From a checkpoint of a small mixture-of-experts model trained on Wikipedia: 4 picks a token.
Below are experts of layer 2 (counted from 0) of a mixture-of-experts language model. Rows are named router (the router's row for the expert), up (a neuron's input weights, with its number) and show model dimensions 0-79. Each number is 128 + 24 x the weight over its row's rms, rounded and kept within 0 to 255.
After each expert's rows: a language model's description of what the expert responds to; "comes after" lists some tokens at least twice as common just before its tokens as in all text. This comes from a sample of Wikipedia text that the model never trained on. Tokens count by the router's weight.

# expert 10
router [133 178 147  83 125 138 124 138 119 116 111  98  94 111 110 126 203  85 109 157  87 102 156 102 118 191  91 121 107 153  98 142 128 109 143 165 112 123 116 155 106 133 199 143 141 136 148 107 118 111 128 120 139  92 142 105 168 119 111 105 106 152 128 124 103  82 122 143 102 164 134 101 130 118 183 135 102 118 100 132]
up1 [143 122 177 107 148 139 160 117 111 121 154  93 117 117 111 122 178 138 153 108 135 155 106 135 140 152 110  81 112 108 134 105 112 157 126 119  92 125 128 103 109 151 181 149 109 128 117 113  86 191 142 149 130 159 116 110 133 143 109 125 111 164 105 166 110 178 133 143 132  95 106 127 124  96 125 130 122 158 204 104]
up2 [159 147 146 170 127 125 197  34 137 120 129 100 174 112 123 174 119  61 147 130 142 142  93 153 112 148 149 109 133 107 103 140 119 112 134 113 103 135 164 157 142 125 184 121 167 148 152 131 122  99 109 155 128 117 132 157 159 128 132  93 139 106 105 124 103 154 130  81 116 154 137 123 100 112 111 164 143 106 158 129]
It responds to: Digits inside numbers
comes after: "1", "9", "2", "8", "4", "3"

# expert 28
router [ 97  77 139 125 134 113 105 116 126 141 153 152 132 138  98 162 148 151 118 116  99 169  84 134 104 164 158  93 153 134 119 153 124 149 112 146 135 137 140 103 131 105 163 114 116 136 129 133 142  88 105 154 123 135 128 109 111 123 139 125 101 112 152 113 164 171  92 127 104 131 110 100 164 136  93  92 153 128 146 148]
up1 [132 125 134 164 132  88 137 164  71 114 136 135 134 149 154 141 123 136  93 134 100 120 127 115 126 113 142  90 120 113 153 132 114 131 118 185 103 129 108 110 132 172 125 124  99 113 115 102 116  79 185 145 128 110 123 157 120 122 119  83 142 170 135 146 111 113 111 131 135 126 119 103 104 133 110 139 139 162 139 122]
up2 [142 177 107 128 107 120 160 111 152 154 133 142 152 180  94 120 110  81 151 112  84 115 123  81 149 160 144 121 143  59 117 119 137 136 121 119 142 127 154 123 158 127  54 140 165 137 132 143 152 144 140  91  78 143 134 155 136 139 161  91  95 119  92 175 139 160 107 115 154 131 151 169 121 130 144 143 118  99 124 104]
It responds to: Articles and proper adjectives
comes after: " of", " the", " in", ".", " and", " to"

# expert 25
router [143 106 146 112 169 145 111 122 170  71 126 137 100 143 100  95 115 153 136 132 126 127 141 113 110 139 136 124 142 133 109 126 109 133 134 131 126  80 144 124  71 141  77 130 158 179 141 156 133 127 140 150 128 120 128 130 124 133 107 114 109  88 118 110 125 113 119 129 109 136 139 114 135  80 137 129 122 119 124 111]
up1 [143 110 132 138 140 122 162 104 126 112 113 130 114 154 175 131 149  92  90 122 124  84  91 101 134  92 138 172 123 147 176 123  93 108 107 112  96 142 200  96 113 142 126 131 130 125 100 117 151 122 199  99 146 120 153 116 122 124 120 157 105  88 141 108 139 111 119 124  86 146 155 149 158 122 131 122 155  86 109 120]
up2 [170 132 144 128 111 114 161 130 171 113 120 155 144 108 131 132 152 118 118 143 159 113 154 105 140 127 112 138 130 103 145 165 173 142 150 147  47  95 147 138 130 175 153 128 111  82 162 152 127 113 113 125 132 130 124 102 144 124 119 148 112 120 127 146 138 173 138 124  99 146 152 105 137 127 141 180 149 105  82 156]
It responds to: Digits, capital initials
comes after: "9", "1", "7", "8", " U", " de"

# expert 9
router [102 129 101 152 170 162 115 104 126  76 148 124 133  88 137 144 127 116 148 108 110 137 146 166  72 144 141 146  85 150 124 125  78  92  98 116 127 133 117 142 160 121 102 106 141 110 119 126 147 115  77 128 137 119 155 147 137 147 158 117 168 131 139 106  90 100 116 142 142 119  77 145 105 128 140 143 133  91 122 125]
up1 [127 180 134 166 156 116 172 156 140 126 132 181 130 142 151 118 174 127 150 177 105 150 119  97 124 123 145 174 170 127 134  94 105 147 114 104 165 146 108 174 120 159 181 142 128 109 126 149 154 119 117 151 109 125 112 115 130 140 124 168 136  91  97 139  99 136 150 155 169 108 104 134 136 117 147 159 120 111  66  86]
up2 [141 132 129 121 136 126  89 108 145 128 128  88 152 159 135 101 134 176 118 116 164 144 120 113 152 142 167 138 118 142 151 127 103 160 124 163 168 152 159 137 102 131 123 148 147 116 144 145  96 154 170 106 110 117  90 183 132 100 132  96 146  96  81 155 126  85 127 124 154  98 171 143 117 188 166  94 173 100 105  99]
It responds to: Spaces, articles before numbers
comes after: " |", ";", "|", ":", " in", " /"

# expert 12
router [127 149 139 132 169 122 121 106 114 130 126 125 140  95  91 121 172  99 141  95 138  95 135 163 115 163 110 178  82 168 158 129 108 145 183 114 115 184 141 119 130 112 127 123 174 138  79 102 110 156 152  95 142 133 139 163 151 173 106 106 153 116 164 124  92 124 135 142 114 137 108 124 149 156  98 127 134  82 123  87]
up1 [121 109  88 142  96  91 148 159 127 109 119 122 156 139 151 156 139 131 164 107 105 119 118 123 134  72  83 137 167 130 146 147 122 178 171 147 104 164 125  97 125 180 116 124 133 107 127 119 113 114 119 120 115 137 132 103 142 115  96 145 152 168 147 139 112 113 109 156 138  90 157 134 160 111 130 138  90 105 122  89]
up2 [138 135 133 125 106  90  91 120 128 145 123 137  92 152 193 104 129 159 119 125 170 152 148 123 143 131 146  98 152 143 123 124 129 133 127 170 122 133 107 151 101 132 105 127 152 193 108 154 149 117 166 112 179 127 100  99 102 156  98 159 100 121 130  96 146 139 135 118 109 112 133  93 159 125 123 142 114 119 137 134]
It responds to: Zeros and football terms
comes after: "2", "0", "1", "3", "5", "–"

# expert 33
router [108 100 125 113 118 130 113 143 176 140 111 120 151 131  92 143  70 175 135 116 146  95 123 113 134 146 108  87 168 158 135 116 118 142  97 132 120  81 123  91 149 173 151 141 101 131 116 180 147 108 130 169 137 131 135 131 120 139  95 147  94 100 152 164 128 122 113 130 121 145 169 153 104 134 126  88 131 111 159 186]
up1 [143 156  71 129 137 162 158 153 159 151 162 124 142 106 126 145 113 141 140 159 116 141 163 111 193 101 154 118 164 100 111  76 130 106 151 151 130  94  83 136 134 125 133 114 127 131 112 103 115 114 125  76 134 115 115 148 163 162 116 124  95  93  93 110 117 130 129 117 124 157 140 128 130 181 102  76 125 162 158 111]
up2 [136  96 149 138 133 124 129 129 112 145 120 130 153 112 172 102 140 130 121  79 101 151 125 103 169 108 105 124 178 105 147 120 122 120  78 116 134 134 122 125 136 137 169 147 120  68 168 119 175 186 152 181 129 138 116  88 158 135 100 121 148 128 132 140 138 124 140 109 147 146  93 166 119 121 134  66 134 139  88 142]
It responds to: The and determiners
comes after: " of", " in", " to", " for", " at", " on"

# expert 7
router [168  80 129 136  62 191 123 141 187 134 125 129 110 109 141 157 134 136  89 100 144 134 133 128 155 145  98 107 151 115 121 161 105 114 140 145 157  82 114  55 117 162 122 126 117 149 130 146 148 135  98 142 135 132 181 114  65 159 109 105 163  84 113  71 106 157 144 133 108 142 121 105 119 131 164 107 114 114 160 118]
up1 [146 121 152 109 122 184 115  98 150 136 120 164  56  98 112 139 128 136 125 112 160 191 116  96 148 127  91 137 135 149 137 104 123  90 112 124 143 128 103 111 151 107 153 159  62 127 106 173 120 105 145 135  82 122 130 142 161 118  92 184 138 122 155 141 126 103 137 194 125 175 153 134 134 103 127  74 118 139 123 115]
up2 [142 146 120 151 120 175 141 167 128 147 119 135 149 107 136  64 122 121 121 114 157 168 123 135 114 143 115 164 116 155 100 184 138 150  92 110 130 146  98 142  89  94 131 105 126 131 113 149  95 135 118 124 112 159 128 125 164 128  91 130 119 146  96 113 127 150 144 135 132 103 105 106 122  96 133 121 114 125 124 121]
It responds to: Digits in tables
comes after: " ", ".", " (", "5", "3", "6"

# expert 18
router [131 129  99 128 164 178 102 119 114  87 141 100 111 115 112 147 126 120 107  82 137 135 159 161 105 131 132 151  88 147  96 141 110  82 128  91 144 138 112  90 113 162 131 105 147 143 103 131 154 101  82 101 135 136 115 116 107 117 133 102 117  92 118 112 106 164 105 124 118 103 121 118 131 129 109 111 100 140 142 113]
up1 [126 111 123 143 153 101 150  99 119 162 113 123  97 132 135 122 141 145  75 108  98 129  87 151 158 101 131 130 118 129 161 119 108 122 125 114 145 137  70 131 101 116 131 107 147 142 124 114 136 118 124 135 133 160 134 122 147  92 106 120 167 128 111 149 118 112 116 106 173 124 106 120 154 104 163  83  96 159 132 147]
up2 [151 133 107 131 122 115 112 105 103 127 120 124  62  83 153 174 177 126 164  95 143 130 120 115 166 140 132  94 131 101 114 131 114 130 143 132 110 141 126 116 143 105 114 131 118 147 122 143  73  90  91 167 179 128 168 129 165 128 133 114 176  88 152 175 130 142 108 123 101 142 147 136 149 105 143  93 127  84 130 137]
It responds to: Space before numbers, open parentheses
comes after: " |", "|", ";", " in", ":", " January"

# expert 37
router [128 118 103 121 130 124 100 145 185 151 148 128 173 118 129 164 158 117 103  83 124 129 141  93  86 163 111 118 131 117 134  97 116 115 103 152 120 114 126 101 130 105 142 147 112  98 152 110 123 154 118 138 129 113 173 126  83 121 186 147 117 130  94 147 131  94 101 142 108  93 148 143 123 130  99 162 111 129 142 130]
up1 [185 137 117 163 120 116 143 134 185 141 149 126 120 125 128 125 138 124 142 127 125 106 110 140 120 104 134 154 113 159 136  61  94 135  91 171 116 143  95 106 145 111  94 101 135 141 148 171 126 157 139 113 140 113 128 103 147 133 155 134  95 148 129 151 112  98 119  87 149 133 108 126 116 149 175 116 128 145 100 119]
up2 [108 124  93 140 134  88 102 142 138 170 143 138 151 118 169 131 132 137 142 114 133 131 146 135 138 160 112 121 149 109 121 124 110 119 137 164 108 132 177 112 115 116 142 127 113 140 111 114 138  99 112 124 140 129 114 115 136 136 133 137 102 193 134 131 119 120 102  53  98  92 141 155 129 192 175 141 173 123 110 138]
It responds to: Hyphens, pipes, prepositions
comes after: " |\n", "\n", ")\n", ".\n", ";\n", "|---|---|---|---|---|---|\n"

# expert 23
router [ 82  96 114 101 105 117 134 119 175 132  96  99 154 143 118 119 134 160 113 121 127  99 118 171 131 142 126 146 123 119 139 121 113 150 171 145 144 154 151 152 135  94 119 133 114 104 126 147 117 156  81 102 170 145 127 129 106 130 147  94 151 124 177 125 148  99 159 150 109 128 166 132 120 105 130 152 133 151 103 104]
up1 [136 147 163 142 143 133 132  95 119 157 124  96 187 149 126 110 119 149 143 121 161 108  72 111 109 132 156 119 136  93 146 111 112 115 166 167 137 187 162 118  89 145 136 122 154 104  91 122 156 108 145 116 107  81 159 135 119 155 147 133 158 138 123 120 112 122 149  90 139 120 176 104 116 110 142 105 115 147 126 157]
up2 [158 115 141  96 142 145 130 100 131 155  94 156 150 123  99 114 119 130 126 148 114  83 143  94 122 156 115 130 171 121 113 144 147 141 128  99 126  99 121 124 135 143 160 130 146 140 203 115 115 147 134  90  93 132  89 109  99  69 153 120 143 118 123 156 140 117 130  88 114 117 131 141 121  99 131 119 157 177 154 153]
It responds to: Year and date digits
comes after: " ", "0", "–", " (", "5", "^{"

# expert 16
router [145 114 140 119 131 155 141 141 128 149 164 178 147 135 156 112 146 142  96 142 100  84 141 145 143 157 132 113 130 159 164 138 140 172 126 130 118 120 116 140  95 142 110 133  92 124 130 146 134 107  90  97 158 142 137 136 123 147 110 119 151 146  85 116 109 116  92 168 155 126 121  67 126 140 102 138  88 156 121 134]
up1 [151 169 178 135 122 109 128 103 108  92 151 126 121 159 121  78 113 162 158 138 130 155 139  67 118 126 127 103 121 146 170 124 167 101 138 149 121 140 123 125 137 129 110 127 122  98 154 124 142 179 126 126 116  96 102 108 131  95 120 139 151 146 115 105 136  91 122 112 109 143 140 136 117 129 151  80 133 121 120 102]
up2 [156 157 128  88  97  89 157 124 112 140 129 109 178 100 151  95 140 109 136  98 129 160 144 132 158  96 125 116 122 107 121 125 166 131 128 189 157 152 138 119 129 125 141 134 146 138 124 138 109 105 137  98 102 150 132 151 156 127 120 153 155 122 160 102 151 152 134 139 149 139 134 180 157 142 123 129 141 151 151 113]
It responds to: Digits 4, 5 and verbs
comes after: " ", "6", "2", "7", "–", "0"

# expert 19
router [116 160 111 162 123 156 139 106 127 151 133  84 108 160 135 175 147 108 127 128  91 199 162  94 127 136 137 106 155 124 111 169 136 139  94  80 182 182 156 122 118  88 107 101 138  96 128 155 134 138 117 131 143 140 113 148 129 116 176 130 112 121 107 155 120 137 144  69 158 142 102 132 118 101 116  83 132 106 160 121]
up1 [161 113 121 162 176 108 125  92 131 127 140 123 109 138 107 106 163 119 150 127 155 114 116 122 125 177  84 161 145 154 133 142 105  68 120 125 133 118 115 121 163 137 129 146 119 139 177  97 120 144 141 133 131 124 132 122 181 135 124 122 125 143 132 180 163 110 151 127 112 106 119 153 135 109 118 100 110 124 162  98]
up2 [118  91 114 153  93 158 107 183 147  87 129 167 121 137  75 129 102 120 116 104 134 178  99 131 117 170 155 150 177 115 170 123 182 112 146 122 132  90 123 119 136 119 113 113 113 109 121 153 130 102 147  65 114  84 114 115 134 173 139 107 131 131  79 153 111 110 126 119 135 156 109 120 169 131 124 136 153 145 101 137]
It responds to: Clause-opening prepositions and conjunctions
comes after: ".", ",", ".\n\n", " to", " that", " which"